Below are experts of layer 6 (counted from 0) of a mixture-of-experts language model. Rows are named router (the router's row for the expert), down (a neuron's output weights, with its number) and show model dimensions 0-127. Each number is 500 + 40 x the weight over its row's rms, rounded and kept within 0 to 999. Numbers have three digits each.
After each expert's rows: a language model's description of what the expert responds to. This comes from a sample of Wikipedia text that the model never trained on.

# expert 57
router:512549499560550456512519498451495501466538518475520480520513514464461524410508541490511538496535485465453468419505585535536508551472476514501480509515504541541469498511457480494438516458566524476500553569438484544480542450503505515501495533513496407422480498487524541439504485537468556599486439442472461424443510533526520510480524504464494488464504408494422458501573593533508452594541
down0:490530472536560522488497516598438528431515540509458548550459497431501523556547430447572533511481537543507529466533518493553551455585452575453498548523543502519537520481540515509445539557503479515480476515468541514524488551515546549532463459530417409555461518529528518511520522530547462558522500446491480543413483560506533439510469555557442469444454517518473535525482539516470510513519
down1:535510500491526512516535458489521508450528548571486441477458532524634516550482549502509382438502496506490476505451495482553430533508475517531478595534468452537467445525434501488473502483517492483502528521553566535544493465509478504461515514486616500505499426483470490459433453488566511510526527472463479465503517495481598475549470586472464496556405546458485507488479525449526519504502
down2:557483514354466508465496529524572518472544497526510539477434422559492449575509522516529505530488485466508529461464471487520490551506408573507446520490474419547532449530550469512445471518433442486463461522530460461498502496504558499441483442483460540488493487472486495461472541519491587505511431449414498507470505541531516516449594435493457505474510483535485449484502463468528480493557
down3:505501604516451489552457496540479469521486464502540477512545505557549463478492508440491488466525494496589444539503528545516516518498484551434409576484555563470501527569456538511479575465490514466520551561468526481522506518524540457508577526587505527459575532483497473555461560498411473433506446498511570481482542475483502565520521438497494512477425518449472514439542527459512539531484
down4:613500497493412524491499481406457397530527496543496500430519492501507540511427562495582462500421494464516561546559458452527563466528481526547449575445492489528499496510503503532505501482444451574482574505585507487515478497535480489457491536469477528482546561468561466504480544552565494471527573509476572507503476497505466531507522498516424532484489558508477449490506446507459510519481
down5:542431546430420480530519514434534424548541551522549496486506561492520455494539510513550512567535508477529498537595552484520460513530489513467500517495574487521597513540543496532524444572509466558449516484414517459481532523546474431441531572521476505501510431485531529444473477507486489563519552559500560544538475516544440465556501452516492535517567468481492536539474550472489448510497
down6:509470507466578416574565466496505511482470472598529459482547529512405482494517517447485548525515528491522512536506474476498431480470547461494540481505530518517497539463536552521442484532503522476567471468550481465423484479513500419403513563436493543429535492482454520556538477514524463447516443504476473445505496484554512545516488458560489556518500539519354519527518530492513496531446
What it handles: Infobox field starts. First letters or words of infobox and list fields after a dash or line break, such as NRHP, Family:, Died, Clade.

# expert 54
router:569591485556483496511490488499458434528510520547515480520475539438481477482476532459514499452534481481504512487495568447521516579499440547547486491475490504484487459546494481481396463480505485466576504610495509546521573533527500512471468515562536382537487462494473505467504485508492456578421482483549495482426466440469525575566553496541510438451515512550547513523565563485496475476515
down0:489484528563522515578484517522517502544524522533521496529529538512527491454575493486482487499544483479484540485506479485514495534480496445480510556493468476474485463440540496443504456551499475561485588481537552541495474515565501428498542394487456533399516554515474517476474578499524446500500514539424530494458495627404464566468487469503525584481495497578558438500482527503544466495432
down1:501601451532516485458515575552491508499518476480549476546467496459510520521502505494484523527525503460492438496528523507468431529497533487503533551531555473490533499463506529493360568540450468557551487513464483489433483500474567555413476544451458470457527477452533542459510481502499499469445490524538505530536581442499533508490515435464471485550435492481404547483468504578524551408535
down2:550452528492444502548474403436517501473485459553543552474484522554513561497460513518556441473440528549464483512572480426534474492496461510524537539492517552429458543520502497542509529530527472540480441450507469511470440505567554459452523569478545471557472518443500587490511516509528483535533583512584517495516557478437468500479586506499450507519526579463487515450458489482569478524545
down3:460597487470579479514636495537583533450425484460523527554512480547526443531526531544520474588531491531512508487431524438531578453535511469476510509503478532522439467553498490482508536492470530501434516528574514474506465512543493529506534577518504531505486564475484454553464535551465558506525523533528500462492562482526501498506518460502556550466497487462486557420535454511468558453552
down4:498494510449467512480433472558597457498485488521470577515476498442445465506482440498520576495474506494529421455508469528505530468469424535553511517509561549512434614508429581536467552469545520481535447492560529516497581522498513466518500472521497536507517469490466475455482481468507455505573432547519453590486529527454470488468478454526521555521585516503497456473486448471535474445535
down5:445431493498582582479446467523516501483455516557460493505462557458490448501485483614507500478441551549525420566514533483446569482402542531485576519455431509484487515542515507461537533471442522500503536521501535471506494491519563545518508499483484489506438499522492550433523483501513590519515488474573530424459494535476510522478479519464460504462467578481483479458484538443492604494489
down6:500516475512510441528527525484529504520552490577543565467466571552516501477463494463490421533483486478472496453445489545513495528482452551561487435493510527537478498455527437485495469499372469489466466404474523513538520555503478501511541497482576532475474524507525489467506590532528568544540566440482492516536456454421475456610539527501440548505553521491447486541530458551450489534496
What it handles: Agent and companion prepositions. Prepositions after verbs or nouns, mostly "by" after passives, plus "with", "against", "under", "via", as in "designed by".

# expert 8
router:470503479441530511509532515485542480567535548463505503491438487427466531449501537451465524510531576483472493487494516503527420462503544506511475530550466469530531473551501442483457424470521503477546529539485499621499570505509382554478489460597512426498564523540526477479502513516549513552458445488541494502477530555520563523457495532500546474526497390567510452482449526453493452524485
down0:503501455522501482476430481509516519469488559518573538486494430445493487419443527506430482448546535462454442530485502535507506450466458512437553493522494515450483507471462551526452489501461470439481475390502504509460579471529561529553463510568467541542482521427474518519490505497513433521571523494471497467544489548463558492476633532465501560500487577525452518499481503492480548552430
down1:433529504494511420523503467491523469439488545450426516442531472517466474493462478516513602596520580559522534506562550516477547595462452477493488562520481422557501477452436552510570515477553530538577530523510434590430526465460511567486509514521539500530495505472497499444566444493516490515534460550444520514485500446508467509489496496474523485491532484457474475481501467538462533536549
down2:558481531536538483481415502493466430574433511522476487473504556536450493417478533477549475490517468514460502454530562566550581507439434484501529477514502457492557495450448501498475490510550497481437539493533552537505580520481481485565533536508472546477483531446422510485531507504399517546511472565493503475489471416475456512503485440397554529498435503466543546522535520484502521484428
down3:508461501531478563523514397509567594545526446518482452446463542481500521485420473535496471545479518509502456510541533570472529451502552468455526550540504444518425447456500494517469491513460438496493478474549523539492521536574546481515486538562502492495495521503514416484439443553554440571423484496484476444432536511497478453551569505487499483489539496447493500493500504463466543449395
down4:465489467515555520588503502526527489518434578497500512566578445512497516490524481543497542422543493573560459467552493522531434494500477554507455485473475494531575495469560480471519455516522496471475405472466493531567469417521490514516508468490503509501578487516540414533513439525530462492515567471500481534541491518447475378452548482472546530443532457450576521543498446509508467489527
down5:420491515487523522507517488516550551542557506522450485510488550461493558493464487560413523505487501465461436447481464477379460544479514557507519549475479472524512426519453481460483587537473496461455492502460553460526374487473521523458572504514445469448559497460478550475449536489500487534539571531493517460462507491494541530501545463482548542516450525569504487486478531440448588474525
down6:520527416542490514443491447490451484517462503517454557481543479491491495448473529431508518434426453429572560512463498499423519501460545515453437408437500557496510487455485490469516482455529503501541552516536602475507428458534537444481490440517437487499522526473562521525495563534498461489536559496568443456458456472570482544523533462522502518482538509471495483566452450449534467511525
What it handles: Mid-word er/ic pieces. Short subword fragments inside longer words, mostly er, ic, ar, an, as in austerity, aerial, younger, manganese.

# expert 13
router:488473442493425473477501488468592434495524512441497520528455541511577470462438536525514512454510537514458546497457536551538524446435506503498516433547536524535467447529451454515473469458510558560534519537467570543467531426528471449488465444533457465441408458502489495496446479495512480520469465504580558465486479508564464508561555458468512438547469505524489468468543571513469443544458
down0:536519410430483473421546527483482478504446492476429531463492521456563493473520514526578534504592489508490435483513407539460487485437488469500556504478561514554552513464537513504470508485565513493464538418537497555489511470502506577564541516537575564520551449471401534478514491506527556526550555502538474546535499467441541473494503533476494531484493526491523491504425512496433424509518
down1:522590476503537460492555502544590547508528528540478542455476498476470477503529503477504548583524545494484442562527547457498392465467523472537571490568507517515430487537540456525456486489525506564473481592453466494477446468513455498515492535501463504554535473552532469505473561466462492539553492454541548508520567538468524459512570463550529538515543538475530543534499503467592585486538
down2:490494565515509534456503552507432533474554490485481555469545579496508521460548442496418491469475515455448510476489479442491479493491519469502532398536470462446588538459469518521486533580512523476490549495486495501522511490481440490483514506476574533510544438459442489589439488493453484561480473471446548490489467519476532494417506549587539477522503555594453443439509482495452426507464
down3:490499589509470424516478464471452464436426568503474412544503505501521575501536462505470485477428446497463446515442552444465526475522454453489488424510422522474482579555531527524438512544459454472545533411548527520466501444534530469481515439459492472476576510482513528539471555527504459543500472517482446548529478434515495551486482517488487516485552544502528480459535558533552550500453
down4:491462513466416445455516458509469523520521480462540458439473529504535529435464531540482580485526494416490475516576594500457534518476570516530543454519537424554543488517538442530534478572551515527469518555483516545513509523517509518512548515429476472554499481477532509493501528484399523570462565557579525457493511506518464482488498458478511544565574423515508503520507483503437518427451
down5:622505518485538562587473485505583452472457445528503533551529509472493508410437537484526530511515534553442544469482510454415533572598443492443528428485444466526524497424523463529506456449496445527538482542489553517458487469527528480488484499536472501544503517557535567536485471460465484488519526591493500501480527530495548504493418563478503491498576511528504475522538506506476471529519
down6:406532425485515534429491517494432494510457456497546507515483534545469546539502440486474469461493472460446483593461495536486548503586530599544475516453440531505446532432450501534492516467548455516519495508454571530477528455528489531540586454518470516536450523462511441544513526496528474514604564517508463506545454540466462442537515484540472540549460466432504484513514517510570510486522
What it handles: Empty table cells. Blank spaces in table cells after pipes, such as Career total | |, plus according, to, and word pieces like ask, touch.

# expert 17
router:521562436510506442511499506445538484528534468486427483555503530463459424502431500518494551469480547449483523463424564522520513446567475459448472464491476536480482501535502467438410552417554500407567580487470583532485543548529443477503508517473529410490521477475470527463514465519528498522478418498550498459450461487468501522503476453488512500542476450558481517494494511546458429489452
down0:547507600480483490528437536510557521516484464487545536529494511482465501473464525498498458466557529407511494421475476548477614415545499494533477499493453546575440583468523528542560531467482484460425474420546503481468469490507472482488484416471520525494510497489471494527495507555528524480488461478558489536434526483508505515518528564546499526605428510519572507511466502465559516434462
down1:441469543534485472500467479513491459496470488459519488479459482426469550436484471555489534583480431448496501503464486522465482479485499499587506483500527544490455531507510471434514431474505488482492538592583527473515537479544579485481473465483488507517509537545586522525473553492510370530433457547517544497484457516538536458551579472559448452516605453480479451531477502482473467452525
down2:485474468538505463448439477559498514531504517529506491531478540514550476470506530468561508401506509529484389367454530506467421528459505468468550560479514488555501449509535470438499556498488475489495492534500535523453486490503430511506481573497424441476526438464531513565476482506419530567513509507507482467452453480572554496526510509513566463519540467471567539521494522460454421544534
down3:526499438516454518466519521492507517538476565461485449502531522482477484478474548511586505545540438556563554535456490479476489449546437486344493475465434519479470592489579522530429496487478471562486501402512527504579486464452509461437518504453510546529462467538506543466515555442513556449521487492524529488494528583491450481475483548487489539529490474449484518516510553529522503551512
down4:495469532485436541463454438497534495488472503485452466476481509529459526387448550526520439495462402448558448486513543511535439501494438495492468436487473612505465510500468529538547485505468502460451489479541501467463579492511517440508512503555428508490530503485496537490482496429447557499470449549462541507473562540396445534467576556511514491455450473497460489468496522531576481536489
down5:530460467452508542498515475473475411525546491516578564555537497525522529482558489488461413532514518531510495535530522544511523470499483437543489462515476538501506487447459503508498447465499561480551502531444475508459530485459511511457602438559494477541534485517493461546521467458457529546437498472498573572385463526456583509485562462479540593450537519443546441468514479527524472445497
down6:500523522518606455481475507494593466485484540492538525572529485556518543574509459445481521467551490493548508474505571436482453523481475414429518475503477463561559528517495532536589402510570487452426514511528537486468485446490466512557496560527503491519470490553463527570497560489542543516576549510491498607513523553539512502523520492501463478459504461529445467481528520537464525480489
What it handles: Quantities and counts. Digits inside counts, amounts and percentages, plus spelled-out numbers like six, eight, million, as in "more than 30 people", "90% of buildings".

# expert 53
router:480518422553518480502484429526458476493571521486475497572487533482491497421490506458534437509562490468481471524476512435492488450482485496538438516517480487497513469470407465472423542424490522488534491543415475593488561484545506499543506481568524424425429507468511495488492501540515468556437516461500467443442456484454534554491502463512502463504508429482500460482528483578400493569477
down0:462446443482507475538552485519483535462482555503516474457432524462504501519465520485504467477434446592516498610457536442496474489484558529518523480549551578493519529458491501500521559499494466478507478509489507462482445486469505532510543353590495541509526432483441543542482529466578457508470515426509486554522530480506529513518494505459491523518592526489531410460532532540536445454467
down1:653502522467488478494459519531484518462450470426489433513449511509544502496557492523552466494500488548454544555432504547420491428510585500496532542483491444511460588526494575471515456476511438526486572481443505549482506552495535572506490513493503452495517513492558480455477498465541519498499448530564510509519531500485524433543517521518478463541555521506465483432520550562571433544503
down2:434459541450542492495483434450531537480466487581510478503481403467493478525497530530543462517507509411493510475577523574561523548533478515513439588526489493447541536531512482470577482507503489592494495508527486477496525474463559550531456528561443461489446492482533565394460488515477595509414524513495499495493469552483461546492490524455475529487463428513463490501432449496548497506472
down3:617453509513411476439464578508559523461543504508467510502560490527428554476466481470510516499539521505470459422521530519484508473525526537471497484424445502481505467527584524548490474498534490527506557493542463531465474453486480507469500479525481456465583549519568491518553489497504533476513503549479528489515539488507568510450430581484504461536516520441449506508463506427563460641506
down4:471501564518458507439475460560507571529510470515452499459495504515446411539529559468467470512497421534415487480494472526508530481518533418459479451468462531456486491525509483563515499505528531539501478505471484548512481564526391484536452490501445515420434486490462503492507500489497465535508506529478511484552509491519453461476419451537588450550470468494504457613522458509475567424580
down5:430481466536543474438548506452480433432473518506391504492529481496497425502540470586489549492501500508517548568454484526454452515532559508476475507477428508434500392490542541492548461458503475478488561426461477494430484497451460410447481500487451544527444559486457481510511498520470466476557468504504446434529461519489499504538518510466476489551454569476493502505424519500566530471536
down6:566496424474437482480512516463516510496576547462454498497446544467575472461446437532501519474506518498493516470506456608547506502472492514454487468547490512495477520561508584501497518471489511528494550560527547533528522527483501401474454497535478474508466526529555456526539531431508447498505528557586527485484538478542505456499519420492559451514504539542538485428569478404508440406503
What it handles: Name-initial capitals. Space-led capital letter beginning a proper name, often non-English people or places, as in Hiram, Hong Kong, Tamil Nadu, Nitin.

# expert 20
router:480476442480442475480505495464594437500527524446502517537466555511577461467444532521510509456507537509456557502441533533529524451452501524496499448546539516549477447522463459513474484460498557548534527528471577543473521454526477454481462440532454476438412461520495484511435483491501454529469453509584580463483483500576440524562540454472512443542471502525476454469542579519451447544461
down1:533461490475448526489564466496460500465474464441546543474526494531530455433534523546489530460560448494518510468551525465494526493498493515586479550523494549440532478562578465489587557512542550490492473458526521566553522543519527504449465494497514435511465469474484488501480496446506516534475508408542537512541500497546476549482411470538513560515528492516416496481574516509566435599594
down2:485501420513550538461454493565453491518518540539513553544513515507531484442487480580535472503428542467461454560472498482574414479488521456499550457484461534542547454514596537494428576492464475471462477435499482492536516552497515482486572447507405458522433534449545481486559496478451484541484530473470491493525515471429544566481516504555498455463467475440509487537504488467567439523527
down3:464525504563465494493524557417501498523475498525515431596512507511492499585470481479460515503553493505493544461499508422485484486562474497465509484500518531431525571478469516489562517468493540521581533453560512561497480467518556489537480473466477524538493495503488446509503526533528511498458403542510476537465431565543534527460549492396523409431450520474496458542450508485565612520530
down4:523454522488460434548514510492500428467462459460542521592472494526496454490511479490488535450435541499501560528434451422486529497413464482474470439485484458445483510519490437495496516596508507512538518444540481484459457483434466459429534589469520559545529470469454505463514590442501490519503482487555521452592518510515597528464568519517464472489520480507455513464459505481557518554502
down5:559531476494529523491447479493436543529563512508501523507568500541467572493471499470491512453522565405590490505544543505505490474528533489456502533475445466470529439508524472554433479483498512434552462520571493495461455542539453431597484510479515526495549519469461553467537468524518503483473516454465498487446460633447547530462484491477577499621484518480516503466522503488467492448467
down6:401513489511482524456515455472491561518503476500528461495548492414500537485517466517469453542528507537462474469528426502511476517549515492408469490505488513524475428523494451542579534443527518453490487508560475524409495552534441531555548450435490536457527479531587525543510444502500546523483452446545450514444494491489533508393454495511514490517446460535510490474563518523454607478439
down7:409418459538523454588517556408516471515494482453476542508509492525456536495538467497533518512466534466520512543585478512530516530465499454493490475416498427524456511521489557474530547485503478455507498451474523448483482476601486524552446448539506548484543508498465421518510400587535552527530579482498459530527490502490567589508528509491535447476547497483480500480445531502507445506552
What it handles: Digits in tables. Single digits inside years, case numbers and codes in tables and lists, such as 1948, 347 U.S.; also some prepositions like of, between.

# expert 0
router:510551434476519485548513458481440485485629469504467514530492499536443489469377462565540531496504506543530539458438509440452505498505485459514554458513444495546543425546426477463479516528491502456529480549525465575486524492544487537489453511522529455452484485481501523460446446435503442551493468456558464516393483510535524489527487429513523489506435474487517519572459528551465488543481
down0:457468441419504468504468522531447568547521464443458534443529502517517443501485490450414591447543455473511496504529488537530498483559505574469447463529559457477500511495515511512567494459531476568575472512526519497436580553473482479533432459477488480480452530486528549503525490567451579479506499484476495547514477498555549608427514515486455504508525482564530488521526505568576516492526
down1:510543514506538544494426574575455483500473469478523539554464464443505478501496503493537538437500483493435496449478485460404531492486497513492454501497519479483483451472502486563521476576487440491512603423495519474522545479466470599478561503459509568532495529516446472462495577528488464457471475476533511557540539507552481533551513498566529480424482530493608443548480498512506455589524
down2:506519514517487462428523503511511507504445564477542431486509512529534485460438524457473499558485442525574543454544464410522476521510479388498448517456460458460491499470540533470479529454514484511547525506550512507472423552566470457501496500480554496480467493544537495533410572458548486556485494463460569485394561492483532510527548527552470520386491496565491494458485516469516517529448
down3:549530523458496529555520449434433590496508476525442507513471418478474546511504532517517550450437460478525471450507475549529424498514503486452518453483529431491569473488514504546553509460501556505501421520459529458534542447487540445513490520441517577463459457552547514505466546469535551485411548479396412545548503512475459468515547516475531501539469469487512495468488541553481463451533
down4:484476466438441525546523541537495470473487452516535510441464433561453521498524546536502561499538440452490524484493431568441483424436535457507516516495483572451541542567500498534508555462525462491497467449474558585497502430504488442488468482508488490449438442451496532519498458530479545573464484464485495506471567449420495470436507481504535449531602471491528557527568465505536484508474
down5:477540437472518531567484520522439490495560508520502504502448581483518515507543544531560485463525559494465516519528448486467511486450502495399512511533578508520444461409619564564524484539496520500494462496562492492574508443542492523493537554529506471546515505429537488476522474525517467530431451511538509503477517488443571547552513493511484496560513469452583444556504552491512402508476
down6:450525558447443494475566394458479485445531479473525522488507504515577546567512509529528521475429491444500526532415495530485567492507549497490434509467501492509519469542496489504473513455479491514446553483541510518500414560497546511539546534495452530466488452542484449454489581457512512527494494478463534418450506479483487494554523449398463478589572509525495464507566533536449544423473
What it handles: Letters inside proper names. Single letters or short syllables inside names, acronyms and codes, such as Pass-a-ic, Ph-D, IU-C-N, WFA-N.

# expert 6
router:476575498492452466435487482511460455508535465455521546517462530448532464516498482461538551476555489531404471490467542482512447475480507522473437529464525566489453463549442473483483478431517474553546613554436516580501592523515432536476518538474498457483479426545501553534456523509493483546439436521512484514473506476521499610550469470443493431439505490493508468543532464507496469492517
down0:481566493483552482414493522478451562459483484418433493466517531544511520466485459472506473512475535471549502475535578484582532490494537535510520501519469459505573468502496565471522433505499501570521462544539498545486519535478452500521491450498510526536501486467432537539563490528518614448452499529479502497465462425542532487465483454547519526592552523506522534451496479436390513404515
down1:487488500547491451539572537485439499486465523483543527487506521530480442634480474591416513457458494513448474455473529499468515511501515540475417569508523446432550450531478475439464487478566553433536532544478490547444513508490492500491494526524549481559451519528468511549500517508502498463585509486513480485496463462447533431497576537435482493514539475537548444492485420557489476434539
down2:515468539454562529468511547525485528555446568533562445473453476496511421528543543487485447496510490455507489446510494496466508454493450508509470497503449512529539571447502498501550494508528485526445452494523496571537471568516491492562517557554464408513597516418570554468487531550485495502436483479561539467461528508557475398476522427527542484448523456477505450487490515478533570438527
down3:521472544493487516442466480499579542505511464523505543478482486464491461469598476416525514498499501478388454505538480546504452540482568481504497477480510406527467462467465520520518502423512456519493477447522507531501548528506420529495563483455477490512477504470476571461513552551465520564518494472559463450583500526593543476502530561495570544534484481422476442586505528528498475577487
down4:524437503505627529491451527514510482510541472488469474453471483460479489489450468441603535456527510583450476538530478491450472517468546465497451512429534524475481521502476477553539523471583539480426560526494450562542536475473560500521498486482461464466486566497524514491539518516597460464492482478495454518479450541524500472451488430458536501420535525409474477515508521501506517612520
down5:501521561504541446579407463491479517473485486550533560504425504599402495497479503533466455522503519560549502480506598518473515487522441521423436492548476486532473510430526511540432414404463486507580516523557484501515459497534520468536541492455457555466472483469521489485575456479530520552548500473497469498575528492496425492475532498544501489501465470502513452532467508459442510501498
down6:454522674517532559499507505541418465571500468500492452486563496509582484573496515518539533541497531541505582480524518555485502447513508577493467509438543518535514423468414476560523442493501546513481444487523460545500462505514507485462505524528525440479463467502551515513515489467499505526462496474477556458494496529513442471502559508484515430474545520488530563477559487516482546419550
What it handles: Verb-linking prepositions, modals. Words that link a verb or adjective to what follows, mostly "to" plus modals and prepositions, as in "sentenced to", "would", "away from".

# expert 9
router:525503492457448534483483505485573485569535465418473478528479520426417518442527510497478473501477572458487481464473536452443501554581521422515513516423490498526506504593530435490403487430518481430575491506494546537555489480475451467531469497570537471476498449519543454497454540466516556564404505560501493483457528455513539517474506456473463479527522466506517497511514510497522412524490
down0:502551545507437437491588519548561464506606519420464455521447573439530504539511576499524518490511558406528458490577513490564520486493503438531463525427448504459478549455472455428518533521483497409484528507470478468532479484489480497563530509516479486458498438483478484544450538502504512542412555502509496489528527501491580545428523502518527495522432518497550465523522461500511510458515
down1:457505497513391536513527466489500516504514516490432498536463474488525457546455520528446471475554512546503535514544454521475473474443499469555452487550515479440436482431472525506418471472484491458463563483454580553478548537520543507491435496527473441522407535454545431550524557500524442519500546443516500498518472547557500528500528502516544389517539466512436567506530458560458541555481
down2:454500472530540489483473501482426514546508454400457488552526519540503501492503480462559492505520461465553542472496502470499505553485550505639536538471523522499492553438574474530467503490483483535544556509442546533435435458519464517431473490483484549473515462429572413560543503531558495471503526544485470553501505513546521526492484518509562524487522452548517482563509535498598412478540
down3:469446487563498508477517467416603471466475504518490476508509463561498499456468440441576508499537517459444523548480516519459470539567483586487497567491454526464557498430503499501525503457478554550446491512474512513482545607570487456460497432520561510511491529498480506502480502468482486570492579451513502522508467594545477481476425517487476527505513467494530439479466485514544560577416
down4:440490469555553490476590469473459510544480554474541538521559428520510444520501452476499468510521489470541462504572532510502567497519421531485441494491463510480469496429508495509520553468467482487567443460488496516541539460492553511457551470502448480549532502466506466554449517554408507535470484491507548482440488425519530434455577525592540463548522488553546438487508501552535499399514
down5:474417500516505478472483498563437498497538464434456497484466578456549493541492506566530431543543545524485497496519497482474408470483484494500489493465517521561490520561425437496532470484550510542520450519484547503573449514519527468566483532497432442478533498557577497539544500462479554478483497468543509473426530481495502427500442480500485487539446407504527596468460507479414501466580
down6:525427487439523536534445454487454512499485534485526520510493491456503551505480551573499523491511462556438477430453489494444513501534523518517457495522556472449530484472456523504512556503392555389522455478494426524453492478511589407531496483481527537448492493509579467473500481515565475501485535423431551515515482484481464457478519487543489494517427486441515578471481461607493506537505
What it handles: Compound word parts. First parts or middles of compound words and counters, such as quarterfinals, westerly, welterweight, tri-border, back, head, one, out of.

# expert 61
router:482477444471440464482502499478606449496520526444509522529448542516568465468445527542523508449506542519451548504447534550533509443463492519506522441567539509534474452529446463502472472458516557519533517532471574546472522445534467445480453448532451466441406451505505488488444491494509468529460464513578566478482473511566451516554545458468504441547463510534487459475538576515460437551462
down0:484485531485446488525482558493467498542491484510474599558514511503505465545506536549509521444461444518495539475575469484533457513487433552506429474509496498387508526507536492450512513450463477581525500479516495548435517490522481426557470443560548513537460395484476483532456500468407534450536539477432497421556449428500532510522501506486500520419529570432439486487513498504483498504519
down1:542522480543464524563495449583504427481470564572457469478474472498433521530509523566517540525514525445530550505583546508455507459463489486489510525559516625518505481522466519513571528459475507435483512489550524447498518532500543494477539483439524556485547571560523435516493488473547565437478461478505486494506610487525484476453491556525444489528489525458553485522544488446422500462544
down2:508538539552454493553534489535483473510465492513499521528414496554503477541479435554491377458469546487492489501534461489566532518537580444475531504470474491561533517509457487503464508430473458503508517428566482495451471523495547487507597526494537505415490531517427451547550493477468517437484477563521507481429500394481505537483473527474489595471459550562453524483518493524460441499467
down3:449540560509466478463463497559511530512497597495549481460514539568504484542544470518449457449514620446547483556510580454580471497477500521587453476474487541503478439518493541416520525524427492520541551518568526471445540550553496504448523518480480486431544473557485512528547504483460459549441457518476443472495479465490506524471505504491513553544524460480511458489510468472526410449490
down4:526506546561452503475518480568451446508519496509495589497502506471535525469533493530452512510473547490526552507399538553507481516486506421505475487531498558489493476512486512506478505494463406405513465443492533482472443464462468571489492509532516516512593536554509513519525469477538511446447454505503508500514499544541491534475489435446491408502654546528544478476416458580480527491493
down5:493496506509468536482478550474535480437451487482536499468494540479475506531504494546527494517491433516498536479525536473413524457553556489455469548551484443431570560517516554473420463522521449417526489427481532465523457513497486559534490510535559546455509510496498496525572502482493483501525451556546532442481591460495508461470574396448457505454549461573466436450535487406494514506518
down6:481522419526544477529536529440442493550498481499455479462601487517540552568538470426419480495513562549479494516463499455515461555560483497489447442538485540509519492518487461470572473547520434441576470529506492466482433446539514583451575440532501502429481443526513523573486520510499459515506541479472449549551504526514464468520485452567539527467544501444471476447527460496516497474541
What it handles: Leading digit of years. First digit 1 of years and numbers after in, b. or a space, e.g. 1853, 1960, plus during, according, from.

# expert 14
router:502564481459431478508527508483512536565562551496546477528479520442501449483483486453547462480536570521497488454465548501481545485533490564537462476433498565498465431496509483494429481446459475411579566570446550643548553540524490434490511508493477397527553461481512522516516527511473471528444493501503470487461473485472498576506513483496511493450549484506514447545509543473518462477535
down0:498420512453458469533482507454536525616511497448543508513497508442480531536547496484519518564574483460523548513521523549511521476512480506482481597524471557473498542448552532554490498584447545470502432485472500556535526461507501534494472505590425487502519478502579513586535553556535503513484480527433490567463458479464429442481535507491483488433416484443524513461555534505533526489477
down1:592436505518500486475503501448469478518553487498500519481519522429469485476583490546535475538532519450546505487461528498509443447517482446452497464502386508466478530569456458484463536495532408499463534461532521518472517500516500537490493464533486511469506509511548453426439521456481454495478517529467542545434439521576491494559480536492501436550478502515464493493424449522532499662551
down2:530578520436508503482524527453494468534498506439514498537551455545541552589499425453543483466561514520558552505532471520485491509520432543524469529487541525502498452523462540526511443494536501457502511465510479536478489452536526485394483546452552423484534486506578521506516536587553478516473560506537508494475457540505489429482461443583437482513519453507497447469454497407555489409499
down3:519575444434538485480503513475449420503430508515576502511503499431507416534474481531463546491557495522564492461504536501495531574429513465534443572443518503504484476478465520490478528493481475528545450524499432439409533512539450470525574504496491495595454489531502511539481461466461455514513439491438546460503488479482548497491527408461489458452453512528502521489515491461445497391539
down4:548466478517485595455538484509469475528566431494474591511546517521502504533529480455473550496496521491579522516479492457539479600432519440453544543555533487487481455505509463438536442455470458560534522476574482478473568513449427475481485417493515508550483532538470476466501502469495513518522408547503479447455454491530566439524499479413510568516499580547512493514536481466497528463490
down5:429504479488510488485504459513450432531548526501532457564452510525449469455470540540550482425480523533500564456511513455495434385539465558524455483465499541475533535423458513503519443526490501522474478441566496450433591453460497516511530489549497502492504488460474549435455447468538522550452473455522412478488536529472491458507556485481455541463450528495444526479430511506544446573481
down6:454549481545515511485471458547500423444498545496514457485460542475579546506519533579517452484501458488468490520510499449534533509555472445584547504521535502457550486540562516486447558508529491465484464503510443540531522562533564458540470490501498520468502525532424529539447451433462531589502498515518511489486567477485490611589477503509477467532529500490497543425523469574443453587484
What it handles: Prepositions and fore-. Prepositions and linking words in running prose, such as for, with, of, over, including, plus word-initial for as in fortify, foreign.

# expert 12
router:449526453537522463545547502433483476452553506440556464537510457545518515449511536511507505496501436490532472552467512527485512503497545512501461477541433526520504437472466401444436512500506487507524542560476557550506546449529504489480531547522473442444436460513492482447476502509483453557494508420601491506410514472526519564466485483441468492457452470515502526482505624551464426521557
down0:555494532508478480474453498437406483563517494499558409493497486494499471537454425457484489510492424427505443459519420431490563537482507441483518547519485474490537521514495472484463427432511521440554490448577450453495474428517538476523529443444494515469464476501442457472544477467517533527463529514522495461543548441466494440416465542443517428464500546449509493491496464496500531439474
down1:523491469539546498460495480489486490503524422474497522501489468451496384528493468474539539469469495541416429479530492505491459552523499513517520479523508539417525470477420481512536539508530512523474553549478417451508432485527464468538525486515419560497470494459437499481478521551464470461616532471569534518548530497574479560476544460475488543473441439463593538485431499533554514523490
down2:570463550549432531496506500485509510488503546486467382526525513469472556443478555511526513526456422432492577468470507511519447483501517516519498456471529483486457465450483508513555505481553595459511536556546476517504519452421456433524483543436544506395507492501468484450625519582476550507467500534466488499506454503498546552506552540483515519517474525492463517481438517559513502525549
down3:568469472539571544524426520533540488477505398480510550479547478534443511510509477488495493500521511426520482527493581498477477458527434509453469495497445567521511545511502485450389514517448524512516550479573577487527475544459518588464467508552521514601496473502499407478551437551525502489453494465511487546477585520452498510461564494437497520493487457497515491496449487442506564491468
down4:465542491458476502505536434456448568427524498504502541392553454465540528501514492485559524501565563561543453577555513506453532471416540483416521462496490544488551513515487479516455475454452534502553547526532506460475498503499520535483481471565543500556500438461445462555500477475448489444436532504518507479581482535513514480523487501432449471504549501551509522462440527502571531500412
down5:468552449432443497475549473464506527473511435505446480525478518549440524560483427556549484512535521416581491540506472514476546394496468460523526490487451520473564518502551475524548518490440449544505527501569541512467515530521524442490544480496488500484483376482547444498481544491519458510569526504542509538486478572437494478484440519515475454532419512517463527469509523490554538405519
down6:440580504559476491426494494499463569442486444593520500482464525461455507442469514518586529496495546504503481484514526501526535490492467492562510533495478477484505555447412482441540446431473522463470467486525500507437406409498471493608430455544544493508500474459447550500565437478429480465489490484470472504531419476474527457480499520525446449545516482508494482465503514538535552536492
What it handles: Units and codes in infoboxes. Unit abbreviations and letters in codes within infobox data such as km², mm, lb, time-zone EET, postcode BT, ISO.